python train.py --n_layer=8 --d_model=320 --n_experts=16 --experts_per_token=1 --d_expert=304 --d_shared_expert=0 --activation="swiglu" --moe_layers=[2, 3, 4, 5, 6, 7] --router_score="sigmoid" --normalize_top_k=false --routed_scale=1.0 --balance_loss=0.00385 --balance_bias=false --router_cosine_scale=20.0 --init_std_router=0.0294 --lr_router=0.000994 --vocab_size=32768 --norm="layernorm" --norm_eps=1e-05 --tie_embeddings=false --optimizer="adamw" --lr=0.00194 --beta1=0.9 --beta2=0.99 --batch_tokens=[65536, 131072, 262144] --seq_len=1024 --train_tokens=315100000 --steps=4190 --dataset="wikipedia_en"
Below are experts of layer 2 (counted from 0) of a mixture-of-experts language model. Rows are named router (the router's row for the expert), gate (a neuron's input weights, with its number), up (a neuron's input weights, with its number), down (a neuron's output weights, with its number) and show model dimensions 80-159. Each number is 128 + 32 x the weight over its row's rms, rounded and kept within 0 to 255.
Before each expert's rows: a language model's description of what the expert responds to. This comes from a sample of Wikipedia text that the model never trained on.

# expert 11
Description: The line break right after a section heading such as ==Career== or ===Conception===, plus table rows, country codes like ENG, and words like most, less.
router [143 165 140 173 107 115 141 121 135 158 143 153 157 136 109 140  95  58 123 180 110 124 105 118 129 106 160 157 119 136 122 162  89 146 154 164  37  93 157 108  61 111 166  89 168 125 125  50 166 101 120 147  98 130 165 180 116 113 161 137 171 117 133 161 159 166  78  84 175 100 113 140  83 163 100 148 121 150 130 147]
gate0 [ 82  93 155 105 121 134 147  77  95 161 134 112 136 140 101 119 132 169  93 149  47  94 102 131 123 122 159  95 153 120  80 135 131 107 142 116 110 110 104 141 118 131 101 150 152 126 150 117 178 119 111 103 194 148 167 142 149 172 103 189 122 172 128 105 136 161 196 136  99 112 118 140  59 126 143  98 103 104 105 171]
up0 [130 121 156 113  95 184 142 100 168 118 113 133 130 117 146 175 178 142 107 150  98 157 107 166 136 131 157 100 109 115 139  91 167  94 181  94 120 125 159 136 124 151 172 121 137 177 115  78 131  83 130 140  66  90  87  78 132  81 123 127 119 104 170 137 155 102 110 132 122 130 175 165 106 141 102 119 120  78  91 113]
down0 [ 73 156 152  71 100  79 176 132 163 153 145 107 166 145 201 110 101 132 181 108  85 101 144 165 123 124 164 128  87 147 158 141 150 131 136  94 117 142 115 133  90 104 126 116  79 115 127 157 171 155  88 144 156  39 113 156  97  61 139 147 145 113 188 206  97 134 115 112 172 169 113 147 126 103 136 178  93 135 119 152]
gate1 [147 182 168 115 162 125 100  66 184 167 133 131 161  88 136  84 107 229 100 122 183 113 127 109 140  73 161 102 120 170 165 178 126 180 122 193 106  80 235 127 153 116 129 101 138 141 133 100 139 133 108 116 151  92 180 117 116 104 121 175 149 146 132  86  41  82 195  45  82 133 196 123 113 168  92 154 100 150  83 144]
up1 [152 133 143 122 163  60 193 140 128 109 183  93 163 134  74 128 159 130  88 100 120 129  79 139 147  74 171 115 130 125 142 163 190 132  61 140 124 150 111 121 144 201 103  78 196 114  72 147  85 179  84 110 100 128 136 163 134 180 155 119 146  77 182 107 134 125 145 135 146 122 116 112 104 168 138 121 141 172 140 157]
down1 [136 150 135 110 128 131 127 199 135  66 128 160  86 158 132 108 135 168 122 132 144 146 164 126 146 173 119 108  96 134 100  88 123 155 121 121 109 142 110 161 166 174 144  51  82 162 151 149 177 120 132 141 141 123  98 134 113 148 161 115  71 137 168 170 184 152  74  98 177 157 132 144 158 123 106 112  82 159 118 165]
gate2 [114 179 136  63 119  42 148 111 143 136 169 135  73 123 144 108 111 147 173 132 141 117 160 185 126 178 111  82 148 138  82 109 104 101 124 138 130 185  65 166 101 132  43 135 106 196 140 168 138 131 178 153 111 111 106 157 122 177 144 153 104 134 116 102 144 166 117  80 118 174 100 168 106 100 103  34 149 133 162 147]
up2 [134  60 140 182 107 194 106 133  89 100 126 147 170 195 145 150 130 109 101 126 140 124 163 108 145  85  94 152 130 112 129 164 146 142  93 163 112  65 149 109 126 105 187 121 145 136 113  92 142 178 157  85 138 119 125 118 163 144  89  83  95 141  91 176 101  94 102 149 128  94 159  75 133 169 172 150 111 113 160 133]
down2 [153 217  78  98 141 114 120  97 147 187 155 116 135 171 183 167 160 139  84 128  82 119 109  92 135  89  73 151  85 144  92 125  93 106 143 134  97 152 147 185 137 194 122 114 165 135 118 166 144 119  86 149 152 126 150 141 132 103 115 125 127 124 107 136 132  76 109 111 156 103 118 133 123 168 120  78 147 100 135 161]
gate3 [106 143  81 153  96  71 166  97 135 143 116 119 145 112 132 182 123  89 121 150 131  92 133 122 127 158 124 120  99  86  93 137 121 171 115 113 109  91 109  85 153  92 112 106 135 108 144 152  96 178 122 114 147 151 115 123  89 177  93 164 178 128 153 132 141 131 155 131 152 164  69 217  99  68 178  62  80 108 150 111]
up3 [105 105 123 175  90  75 172 134 137 157 127 148 131  83 119 202 137  96  99  99  98 189 150 101 122 153 128 142 133 117 143 137 139 132  93 113 106  82 142  44 119 114 129  85 157 151 146 149 110 151 155 168 122 125 147 116 106 162 127 130 136 139 148 130 138 144  88  98 150 140  78 185  65  62 183  88 126 109 154 105]
down3 [ 93 133 109 111 143 169 150 132  61  91  68  91 109 137  79 119 105 123 150 137 121  82 170 117 139 168 164 151 116 110 165 129 123 128 105 145 108 104 111  94 159 138 171 123  62  99 196 205 139 149  98 165  66 156  85 110 174 130 120 108 121 153 130 146 113 144  75 168  94 126 106 183  26  78 155 112 147 142 131 155]
gate4 [ 95 130  70 202  89  62  68 163 120 117 106 131 126 204 122 122  93 115 175 118 129 157 164 149  69  77 133 142 168  20 119  74 120 144 138 147 123  81 132  99 128  85 125 153 117  77 126 143 158 172 133 164 146 129  82 138  89 117 165 122 119 129 128 145 169 102 114 130 130 133 119 166 212 110 161 107 120 166 115 158]
up4 [122 157 168 158 113 105 147 113 139 154 138  76 161 131  82 174 151 104 169  86 136 130  51  93 116  85 192 125 114 146 165 194 165 144  94 179  89 144  59 168  96 139 111  82 131 126 113 112  91 120 109 130 161 124 163 120 142 198  91  74 109 132  91 150  52 109 134 113 167 109 142 108 122 108 176 159 133 147 121  89]
down4 [174 115 166 144 174  73  92 111 107  98 164 142  91 185 185 156 128 161 158 135 136 183 145 100 147 140 148 124 177 105 138 125 113 159 162 162 148 143 144  96 122  89 100 145 101 109 146 155 159 106 159 145  89  72 150 181 131 190  81  96 176 145 125 160 103 158 114 128  79  98 124 116 140 203 123 107 136 131 110 118]
gate5 [ 78  95 142 115 111 132 156 146 149 170 197 112 104 127 156 144 138 155 139 138 162 106 114 155 113 110 151 167  98 183 105 110 117 121 153 233 185 108  46 189 107 111 133 136 134  73 135 192 133 148 110 159  82 151 160 137 136 114 114 185 133 127  72 161 163 159 137 101 185 129 171 130  85 158 138 113 104 129 154 139]
up5 [113 148 158 107 156 181 139 113 167  81 143 136 132 125 141 145 161 161 150 123 110 105  93 127 101  85  93 146  82 103 144  93 114 128 164 135 118 186 118 128 138 127 168  95  98 179 151 131 128 144  63 120 145 138 124  99 152 117 113  98 166 137 125 127 123 156 139  81 108 124 161  85 134 115  91 119 126 154 131 146]
down5 [138 134 144 118  48 139 166 167 146 108 160 111 136 115 124 107 105 170 201 127 165  71 136  60 126  96 148  92 111 167 126 228 129  87 102 174 136 126 144 127 134 108 153 123 103 155  47 114 140 181 133 128 137 184 113  95 180 108  96  89 130 165 113  93 131 134 123 144  71 140 100 106 140  82 104 116 123 147 189 157]
gate6 [116 132 164 105 132 162 108 124 118 105 101 124 161 124  92  99 172  94 152  67 145  79 185 189  93  67 223  98 161 122 102 129 114 114 172 116 171 219  87 174  85 114  71 141 151 107 196 112 164 163 146 169 136 113  96  97  87 126 150 165 132 131 121 166 162 109 140 115 146 148 145 122 148 149 121 134 126 146 123 127]
up6 [133 175 103 114 182  39 120 128 138 108 157  55 164 188 138 112 159 154 164 123 103 114 123  96  87  36 154  87 141  88 130 197  87 104 108 166  82  96  62 133  90 183  77 127 150 112  81 181 136 187 101 133 126 108 102 135 108 126  64 114 155 110 174 126 139 151 116 144 153 197  87 103 106  99 161 130 135 135 165 160]
down6 [158  81 161 133 150 132 118 129 142 112  84 100 127 134 160  98 133 138 104 133 148 138  50 136 103 143 127 167 169 126 121 113  96 110 115 155 140  94 118  83  87 136 110 103 157 149 148 134 131 153 171  59 137 107 148 151 189 114 125 125 100 110 140 150 114 144 114 133  83 132  97 152 118 132 176 132 138 152  84 189]
gate7 [109 157 134  95 114 137  88 134  86 146 122 113 153  98 121 106 116 160 107 154 159 115  93 101 137 150 175 107 101 141 150 146 142 144  86 101 104 136 153  92 108 113 199 114  82 141  79 137 104 115 113  60 109 137 105 136  89  69 107 143 148 151 142 166 108 117 129 155 133 113 171  52 142 149 123 120 140 133 186 127]
up7 [101 158 137  92 110 148  74 143 126  88 149 154 128  99  66  79 120 134 127 156 133  91 138 182 161 124 182 117 143 124 149 113 145 163 130  89 105 157 149  78  68 122 174 119 100 121  72 132 121 118 161  99  76 115 124 163 107 128 145  86 101 162 120 143 116 104  90 120 141  93 122  88 135 193 102 160 156 120 118 105]
down7 [161  45 161  88 112 101  78 149 174 153 119 161 134 109  73 147 135 131 155 126 158  86 102 128 105 105 133 114 130 123 148 115 121 141 165 163 115 106  99 126 149  97  75  94 123  45 144 156 112 186 116 106 122 160  85 147 141 165  76 198  73 158  78 147 101 109 123 100 182  64 153 184 116 140 168 158 155  97 113 118]
gate8 [ 75 163 142  93 113 135 152  96  41 128 132 124 102 121 194 135 175 131  35 140  70 133 104 128 149 133 127 173  55 157  70 138 124 111 124 114 139 161  96 157 141 112 117 152 121  88 131 106 130 131 117  95 226 161 113 120  75 139 166 132 114  79 153 170  50 131 128 140 154 150 122  83 124 174 167  97 100 133 145  76]
up8 [137 171 108 103 162 151  94 174 128 114 104  71 146 158 105 117 124 107 116 140 151 151 141 122  60  94 133 159 106 167 160 122 140 145 136 154 137 113 149 148 125 163 133 147 182 143  89 131 129  88 117 142 106 120 129 120 158 131  36 146 111 134 137  44 174 151  38 134 115 131  81 157 115 155 124 125 180  80 136 160]
down8 [146 183  92 108 110 116 136 108 156  99 166 114 147 118 130 161 124 168 148  90 156 144 142 161 127 136 229 141 110 177 125 157 116 193 145 135 125 124 125 133 148  98 130  44 116  73 129 100 124 193 153 163 115 118 121  63 156 147 101 132 122 119  89 135  82  77  77 159 124 138 153 117 102 135  76  89 145 119 154 144]
gate9 [117 201 114 154 125 124 179 136 159 100  89  76 169 137 122 156 150  96 132 100 130 127 139 143 130 131 113 105 150 140 120 140 134 126 143 103  95 161 159  93 155 126  76 157 110  84 190 107 125 140 127 178 169 133 118  78 113 109 158 150 114 125 172 105  95 170 181 168  25  74 137 151 134 184 108 116 134  96 133 159]
up9 [111  85 129  46 140 117 119 131 106 180 137 142  72 118 104 158 156 190 108 129 173 131 106 195 125 148 169  98 162 153 117 126 132 116 124 142 118 132  98 111 117 152  80 184 159 148 119 159  98 120 174  65 149 132 103 123 135 148 198 121  83 148 145 140 122 175 155  88 108 159 175  87 107 134 110 130 210 104 138  96]
down9 [100  83  96  59 187 126 104 142  88 117 113 168 114 137 133  92 166  77 175 116 121 137 128 170  87 182 150  89  97 121 132 106 105 144 117 119 163  94 147 111 128  76 166 107 118 146 175 143 188  76  85 162  83 139 117 110 102 134  90 121 105 167  75  90 147 110  87 190 120 128 215 136 166 120 157 129 137 192 111 113]
gate10 [130 109 102 151 101  94 103 171 129  72 146 105 226 132 178 139 138 139  98 127 148 132 163 149 188  88 128 131 123 128  98 114 129  93 115  67  88 118 148 128  79 135 101 155 120  93 139 161 133 132 114  89 155 153 132 145 108 114 154 122 167 133 134 171 156 111  88 158 119 124 122  73 164 198 121 103 123 177 157 181]
up10 [ 97 142  91  28 147 158 127  89  96 101 130 135  99 148 150  75  88 108 126 129 124 148 142 134  51 141 142 117  75 154 181 122 128 151 176 165 158 111 122 139 147  87 159 163 188 169 129 103 118 123 147 181  89  92 130 139 135 132  42 109  61  79 105  97  81 113 114 135 134 136 113 163  87  84 147 167 142 143 185 144]
down10 [136 157 147 201 121 145 146  96 112 102 161 129 105 155 115 144 102 160 128 167 133 123 128 140 183 103 115 147 231  57  85 101  85  90  96  77 112  89  97 146 109 152 123 154 105 130 212 115 136 108 187  79 126 149 129 157 239 140 175 137 114 159 101 128 136 127 157 147 113 112 126 127 132 115  91 160  66 169 109 152]
gate11 [162 179 176 162 126  75 173 174 125 105 109 126 134 146 159 131 123 110 157 181  88 153 116 197  90 123 165 155 164 152  92 159 101  74 163 162 114 144 121 148 122 145  91  84 140  90 130 170 105  90  80 113 154 110 160 162 123 180 124 123  92 213 144  70 102 146 134 136 149 150  65 130 138 157 114 150 134 155 204 137]
up11 [150  86  92 168 184 135 112  75 138  91  94 168 146 177  70 127 169 152 127 142 147 127 134 160  93 102 140 159  96 121 115 180 129 208  47 123 137 112 109 158  99 121 142  85  98 117 136 135 133 183  89  86 103 109 119  76 134 158 173  95 163 131 149 143 109 142 108 131 133  90 152 108  91 191 133 129  68 198  92 123]
down11 [103 188  95 118 122  90 112 138 106 126  77  75 163 141 204 106 153 120 173 159 105 174 138 172 150  82 109 184 102  78 140 123 119  83 134 108 161 130 134 157 124 194 153 131 160  94  98 169 112 117  94 118 211  78 121 118 138  87 104 156 160 157 168 143 127 113 132 136 120 149  60  80 109 159 109  87 129 145 192 187]
gate12 [118 107 110  99 105 111 133  99 161  99 108  79 162 144 155 129 200 125 143  72 116  99 110 195 166  59 191  70  89 158  80 178  64 123 117 171 152 146 144 119 142 159 195  60 121 123  97 130 148 127 107 102  93  85 140  70 128 126 147 153 187 149 117 157  73 119 142  93 124 119  84 108 135 132 128 123  75 144  90 177]
up12 [148  99 110 151 106 124 154 123 107  92 146 116 181 142 138 128  79 108 137 102 184  89 150 121 135  96  93 130  80 129 125 130 133 149 138 169 168 114 147 117 156 176 177 150 162  75  92  92 101 145 167  89 196 147 143 132 134 158  93 159 111 122 153 107 153 147 113  75 121 140 113 147 155 152 118 100 137 150 119  46]
down12 [196 129 168 155  86 133 163 130 182 147 130 115 129 125  97 141 124 128 171  80 196 115 144  91 144 143  78  86 154 158  96 138 171 104 126 156 140  86 108 131 100 143 130 139 124  80 103 138 145 170 103  93 140 178  92 157 209 104 105 182 124  98 140 115 149 126 120 109 126 116 103 122 108 114 117  88  76  96  95  90]
gate13 [146 133 115 150 144  90 110 105 135 129 136 176 124 109 155 149 150 177 160  72 117 130 137 128  87 141 116 112  92 177 115 125  97 154 140 102 141 124 160 170 101 106 143 162 125 139 103 176 127  67 131 133 111 108 143 140 132 162 112 149 105 111  79  88  82 120 117  60 156  87 115 115 131 146 129  89 133 117 116 129]
up13 [133 180 144 108 155  67 145 121 114 106 172 157 210  81 113 157 151 141 117  94 113 127 137 197 124 105 107  99 142  95 138  86 101 138 138 170  88 142 131 173  88  39 149 182 144  96  97 118 157 152 122 144 119 146 153  98 129 132 129 110 175  86  92 166 104 167  89  97 120 135  65 156 142 139 155 121 104 128 154 130]
down13 [124 146 129 120 143 101 122 136 198 109 150 160 153 138 135 111 132 113 167  85 119 138 156 188 154 193 128 111 147 208 115 170 116 114 134 142 120 111  91 136 154 115  94 114 137 152  78 131 143 118 117 104 171 115 107  83 138  97 134  67 141 139 128  83  93 211  94 153  80 154 120 129 125  76 157  92 129 109 174 152]
gate14 [124 152 118 150  76 153 172 145 121 140 149   0 129 123  57 160  90 115 185 155 174  80  61 128  96 161 171 108 123  88 141 111 159 147 192 116 118 127 109 111 145 134 105 139 138 144 163 106  97 168 145 151 134 145 116 166 154 193 115 110 108 172 168 111 187 121 134 124  95 209 109 113 105 143 181 139 144 127 139 131]
up14 [163 142 139 106 127 158 141 161 128 137 133 160 122 106 135 171 127 113 132 115 142 134 157 137 133 120 109 136 176 129 137 113 143 115 118 164 159 100  79 118  77 151 118 138 103 102 192 166 162 141 141 182 177 133 129 141  99 112 142 110 134 197 162 167 140 119 119  98  97  98  53 105 205 215 124  88 107 151 115 156]
down14 [164  86 103 112 116 109 135 144 127 166 136 108 111 137 169 158 130  89  71 116 109 140  84  83 147  96 110  93 195 146 176 138 161 141 167  98  74 155 135 124 129 144 148 119 133 117 146 157  97 124 109  89 176 100 120 126 143 104 153 129  46 118 136 106 190 158 140 134 206 117 114  45 161 145 114 116 162 142 130 155]
gate15 [119 127  83 108 127 139 124 102  97 107 129 152 131 148 137  88 139 107 126 183 144 150 110  91  92 110 117 144 102  90 126 103 172 136 149 155 139 122 142 140 180 114 181 125 104 124 138 106 151 121 164 141 168 187 155 133 114  71 107  93 229  75 128 130 147 182 182 106 162  71 146 142 150 120 114 153  70 138  86 125]
up15 [124 158 128 167 142  71 168 131 161 141 142 126 114 106 161 136  95 154 122 114 100 148 122 158 166 106 139 103 183 154 113 182 119 129 108 103  93 141 107 125  78 170  32 130 161 135 134 128  73 161  71  84 101  51 114 113 164 156 155 138  56 155 149  98 114  73  74 136  93 207  99 133 129 129 150 114 233 131 156 117]
down15 [ 98 216  46 153 191 145 146 153 112 141 120 102  85 117 123 126  93  90  73 123  90 131 123 128 171 140 142  65 135 101  97 156 164 146  62 125  39 109 187 120 104 196 142 133 100 171  99 154 168 136  66  64  69 135 121 111 122 131 126  77 112 122 105 118 127 100 150 129 117 129 129 135 133 185 162 134 163 136 169 146]
gate16 [136 135 152 141 129 108  88  90 151 160 128  58 144  97 108 183 122  73 198  64 126 147 134 159 171  96 135 146 177 175 152 160 131  78 130 160 125 113 124 132 172 152 136  68 126 156 187 111 124 125 129 160  81  98 132  86 102 105 127 128  77 176  60 152  90 145 176 126  87  83 121 123 129 133 173 142 130 157 172 118]
up16 [ 96 124  77  91 122 163  68  73 105 173 134 128 131 123 144 101 159 125 165 116 143 100 150 100 173 134 122 143 149 133  94 130 102 106 167  78 117 193 137 192 154 149 146 131 143 125 173 133 118 118 148 163  78 148 147 111  99 178  73  98  98 153 112 124 116 190 111 180 117 167 115 120 167 114 219 127 130 128 130 121]
down16 [149 111 157 148 118 147 143 160 104  46  62  99 140 104 185 214 169 112 158  91 155 117 115 121 139 152 143 139 111 123  87 141 196 157 150 168  91 147 131 106 109 124 168 120 152 104  84 116 102 181 128  94 129  95  92 129 154 126 136 111 134 128 175 120 119  80 146  62 112 139 142  94 149  91 128 153 118  96 136 141]
gate17 [175 111 158 113 106 185 182 120 100 160 102  65 105 117 163 144 154  77 144 104  85 151 132 187 174 172 105 152 175 134 129 145 157 100  95 127 114 133 124 150 158 127 134  89 142 121 105 116  99 176 141 130 107 128 119  74 143  74 137 133 191 160 144 138 149 147 106 139 130 186 145 113 113 150  97 108  84 132 172 121]
up17 [ 93 136 100  79 185 127 106  80 137 134 190 111 131 152  95 126  77 215  81 123 150  99 108 143 148  79 133 168 116 139 135  74 111 136 140 209 173 187  76 125 153 147 136  97 108 141 154 118 156  95 158 143 126 126  79 137 193  91 151 134 143 149 107 109 134 150 158 130  98 113 179  72  88 146 150  19 148 109 122 167]
down17 [102  92  87 115  98  95 138 112 207 146 145 139  85 118 118 125 118 114  85 143 183 130 156  92 166 121 149 151 155 101 110 127 129 132 152 119 105  92  97 100 172 183 115  88 133 131 121 179 117 165 162 122 125 147 131  99 157  57 113 135 143 110  73  85 135 156 158 159  99 189 164  98 125 146 114 182 108 108 149 140]
gate18 [ 81 149 168 115 122  74  98  92 107 174 184 114 163 140 118 127 132 115 169  72 154 121 160 113 105 107 125 109 138  99 142 132 178 129 130 126 171 115 158 220  83 112 149 101 143  66 155 119 138 105  89  95 138 132  92 122 119 105 144 125 170 101  84 118 147 150 159 141 117 200 136 180 126 181 191 164 122 178 157 159]
up18 [161 107 120 100 129 170 206  83  88 144 147 125 118 120 186 142 115 134  53 144  69 115 155 154 155  75 151 110 137 114 110 115 150 117 112  92  82 164  88 132 165 164  91 153 167 131  91 123  75 129 118 122 167 112 146 116 118 133  84 149 135  94 142 154  82 104 137 108 143  81 163 130 101 118 112 143 104 108 137 176]
down18 [141 162 179 131 101 165 180 111 136  89 206 134 176 133 113 144  57 101 108 135  96 127 141 160 183  51 131 126 128 127 163 161 139 141  92 122 117 117 168 189 117  91  91 121 141 128  77 166 136 130  58 158 128 142  91 169 103 110 189 131  85 157 169 138 133 105 154 117 135 171 103 118  87 131 165 141 138 145 199 125]
gate19 [ 88 138 102 129 173 134 139 182  84 136 179 166 145  85 126 189 115 145 108 103 119 128 116 177 175 106 160 120  89 131 143  96 143 154  72 118  95 182  82  89 113 131 149 112  88  83 136 137 123 125 115 169 133 160  97 148 112 113 154 115 142 111 139 174 120 190 129  97 118 166 123  94 135 189 144 111 136  79 133 163]
up19 [132  92 117 114 183  85 169 164  84 160 122 146 165 118 164 122  74 130  84 159 148  98 173 158 129 109 138  83 154 134 104 116 101 139  92 138 136  99  84 153 162  89 138 181  87 140 102 112 120 142 109 104 191 115  74 140 113 145 204 135 104 135 212 131  99  73 140  89 138 135  89 129 161 152 137  83  85 132 120 167]
down19 [107 148 226 123  76 134 111  91 204  68 116  70 150 120 147  99 136 111 147  85 149 146 127 136 141  94 154 175 161 103 185 173 124  59 170 150 111 120 137 117 130 107 185 172 144 135 140  99 154 166 184  67 143 180  78 128 132  48 136 164 135 136 131 205 147 152 170 128 192  95 127 158 157 144 149 104 119 153 120 100]
gate20 [ 92 175 122 138 112 133 157  97 139 107 111 104 153 103 164 155 125  97 137 133 206 145 142 131 121 148 153 160 189 124  74 152 171  74 140 151 109 201 105 187 139 142 100  93 159  95 160 138 151  99 105  89 168 134 156  90  71 156 101  87 181  91 110 182 116 141 174 131 129 123  88 138  94 166  81 141 107 130 141  85]
up20 [104 155 118 162 122 133 103  95 156 117 129  76 110 133 131 153 107 170 133 120 176 147 176  88 135 109  99 135 150 161  94 100 178 140  93  98 135 149 118 119 139 177 107 154 132 119 112 162  69 154 153 106 121 103  74 153  69 157 167 115 165  47 138 219  96 136 108 120 115  81 162 103 144 109 134 132  93  98  95  92]
down20 [117 149 113  96 132 138 183  97 112 184 165 136  85 185  87 155  66 125 119 122 202  72 119 118 143 135 130 161 132 131 136 128 134  98  75 114 132 154 121 177 123 157 117 149 103 121 167  83 128  76 105  88 125 134 112  76 129 135 149 149  98 115 118 112 137 163 128 116 149 155 118 139 130 154 150 143 112  71 101 129]
gate21 [136 198  90  57 189 176  85 113 155 113  76 105 133 154 162 129  96  96 100 122 122 144 125 148  88 107 122 164 113 134 142  97 149 153 118 112 188 185 140 133 135 129  98 195  88  96 127 173 155 145 162 166 199 128 119  97  82 105  83  99 201 191 166 152 132 171 198 119 100 152 144 150  98 120  82 111 146  90 121 133]
up21 [ 84 109 117 173 141 148  97 112 113 105 132 102 103 134 109  60 141 183 152 213 197 118 154 121  86 229 164  72 161  79 169  70 131 163 148 100 131 140  87 133 118 100 128  96  99 125 130  91 169 129 155 162 123 109 121  83 121 127 140 105 145  82  78 120 126 164 130 151 138 143  80  70 113  96 156 111  87 179  76  94]
down21 [169  70 162 114  80 112 140 154 160 110 106 158 132 160 129 111 186 154 113 136 189 145 165 156 113 115 168  87 151 122 109 106 126  61 143 121 126 132  56 152 120 104 133 121  71 122 154 114 120 129 163 165 185  89 175 158 125  83 111 129 134 125 157 111 134 130 142 116 114 129 154  89 134 113 112  76  85 199  98 124]
gate22 [ 62  93 146 161 108 107 141 124  83 155 163 117 159  82 167 110 117 188 155 117 123 119 129 153 149 174  65 128 163 135 150  84 153 129 108  92 105 172 102 116  78 113 173 136 141 122 102 118 105 132 154  80 110  83 179 104 105 142 129 115  99 132  94 143 159 134 110  92 168 128 169 116 127 136 140 110 134  62  85 114]
up22 [ 81 151  97 169 144 130  83  92 144 137 122 163 122 113 155 129 124 142 142 102 129 128  94 115 140 153  44 155 108 137 113 145 125 114  73 104 139 148 204 163  80 115 153 175  97 152 104 106 137 126 151  70 157 144 126  96  91 154 172 142 173 144 105 173 142  99 121  97 167 125 140 156  87 120 140 111  65  75  74 124]
down22 [151  90  94 125  95 140 119 156 100 105 111  48  82 100 131 173  88 144 130 119 116 110 158 193 109 172 116  89 126 130 143 132 123 159 144 104 146  92 143 122 163 158 151 125 198 139 142 145  90  92 154 178  98 151 109 146  78  71 123  95 129 177  86 113 129 140  93 130 118 104 191 115 108 153 163 109  87 156 128  81]
gate23 [114  92 193 124 149 122 113 134 170 122  98  79 162 110 108 126 129 162  86  99 126  65 136 129  92 110 123 106 138 147 150 146 147 166 186 184 110 100 140 101  91 129 156 106 134 105 129 121 177 123 183 175  61 139 105 167 155  97 116 134 116 122 112  96  77 167  76  87 128 150 116 113  28 128 217 140  91 190 132 138]
up23 [111 144 125  91 141  49 114  56 167 144 114 142 122 118 128 158 105 111 127  73 145 151  90 162 101  97 176 116 106 137 150  89 152 104 132 129 125 203  95 158 205 161 117 177 125 181  92 168 114 122  75 118 142 173 122 125 116 106  82 127 114 182 126 103 163  51 148 161 137 111 169 118 177  64 182 125 145 120 146  78]
down23 [177 114 115 144  97 116 111  99 151 146 166  62 131 118  49 147 136  98  88  77 110 195 100 101 118 106 151 168 146 152 102 124 115 180 154  81 106 138 137 137 183 160 104 106 129 172 104  75 126 103  74 132 210 108 127  90 133 148  87 135  50 156 173 127 184  95 137  97 189 202  98 160 101  94 129 102 107 138 156 175]
gate24 [ 92  24 119 176 157  72  93 165 121 173 113 141 147 190 138 133 125 138 112 164 156 131 107 114 103  81 114 135 122 108  71 149 125  88  93 103  63  88 128 167  66 132 141 151 125 111 135 164 154 163 151 182 188 103 140 144  69 161 150 132 113  98 111 188 147 132 120 154 139  92 139 144  94 151 132  98  89 133 141 135]
up24 [112 136 171 150 146 145 175 181 143 113 125 102 119 192 150 177 196 128 182 120 138  93  93 179 130 132 168  84 148  99  36 145  93 170 102  96 130 162  89 104 141 119 111  42 115 127 135 103 167 157 132 159 133 101 135  25 102 105 171 129 193 121 143 173 122 124 192 175 131 113 123 166 116 189 115 106 124 117 150 158]
down24 [112 140 141 106 143 166 147  82 173  57 124 122 185 156 158 190 144 136 144 142 171 152 146 143 171 156 127 148  98  91 156 153 137 104 140 118 149 174  90  82 110 134 151  91 138  54 153 155 126 107 123 167 159 150  91 116 168 117 118  87 129 163 106 159 155 139 133 155 118 114 111 122 125 136  99 167 127  44 166 134]
gate25 [155 116  89 146 117 113  90 114 211 103 164 104 138 136 139 111  61 153 125 154 146 118 118 136 152 115 144  83 179 195 132 122 103 170  80 195  74 145 119 115 118  99  87 134 117 111 113 120  58 164 156 161 142 147 127 110 130 159 110 182 151 148  70 126 130 118 149 103 130 134 146 136  92 165 153 140 163 161 143  57]
up25 [126 132 105 175 164 122  38 100 166 157 152 149 135 143  90 174  90 123 132 118  95 128 130 148 225 119 166  91 102 142 116 115 145 150 104 158  81 115 135 142 145 210 149 142 103 150 106 121 136 142 118 111 123  94 133  89 153 150 112  86 122 176  91 165 139  67 155 147 119 133 121 102 164  84 123 118 106 128 164 165]
down25 [123  92 127 147 184 152  68 127 170  78 156  90 148 137 132 134 136 134 155 148 159 116 143 147 132 158 154 114 125 122 140  97 142 100 104 141  80  86 129 130 137 111 136 124 122 135 174  68 102 126 157 124 168 109 102  82 128 161 140  89  94 163 146 165 152 125  97 240 167 147 172 188 103  94 134 107  84 108 128 142]
gate26 [ 92 147 139 169  96 137 103 129 115 161 142 101 108  72 117 111  71 116 176 144 101 183 167  92 137 145  90  93 155 204 195  83 178 132 192 145  89 161 146 145 117  41 121  80 134 137 154  86 126  99 115 109 108 180 203 158 152 122 131  97  91 117 118 127 125 132 131 148 116  94 107 146 175 115 163  62 170 113 136 143]
up26 [110 214 120 105 137 156 134 102 132 124 116  79 109 108  95  98 121  89 165 119 143 122 120 138  71 177 142  95 140 164 206 167 152  95 176 126  88 141 130 122 156 112 141 124 165 130 141 118 158 103 127 153 153 133 110 149  85 150 142 130  88 125 116 102 121 218 109 182 160 162 148  90 195 152 163 103 150 134 173 159]
down26 [137 161  94  19 101 130  75 102 151 154  98 126 132 113  77 119 102 159  94 112 103 119 120 142  76 180 140 147 139 160 123 148 165 173  77 151 135 109 144 114 130 114 128 137  92  46 136 162 141 187 134 145  80 121  67 120 157 121 134 115 152 119 112 128 109 135  98 113 169  97  96  88 132 180 165 107 148 139  86  99]
gate27 [ 91 104  56 165 102 130  93  77 147 122  91 161 138 109 153 105 108 111 173 148 131 189 175 137 160 143 146 141 122 122  86 128 113 118 123 101 108 131 126 131  91 105 173 124 124 133 104 146 184 161 139 136 128 154 120 177 110 111 162 126  81 136 173 170 100 135  86 144  83  97 104 113 133 144 110 128 100 166 132 189]
up27 [173 117 120 103 108  61 162  98  95 193 170 128 153 126 126 186 175 119 115 145 111 119  82 145 162 131 165 111 123 165 103 173 141 157 120 172 108 177 117 215 231 139 127 123 152 100  91 136 139  77  76 116 107 145 150 140 152 160  79 122 121 172  84 112  91 102 127 126 200 154 173  93 117 149  66 124 100 172 111 111]
down27 [178 112 148 158 121  96  98 100  85 148 160 118 175 203 152 187 127 115 152 130 132 139 149 137 174 136 135 130 130 133 158 139 146 113 111 135  99 136 159  72 157 119 110 122 122 125 232 146 129  47 138 125  71 116 180 210 121  98  29 111 175 187  98 112 155 170 128 121 144 124  77  77 147 161 136  85  81 101  75  99]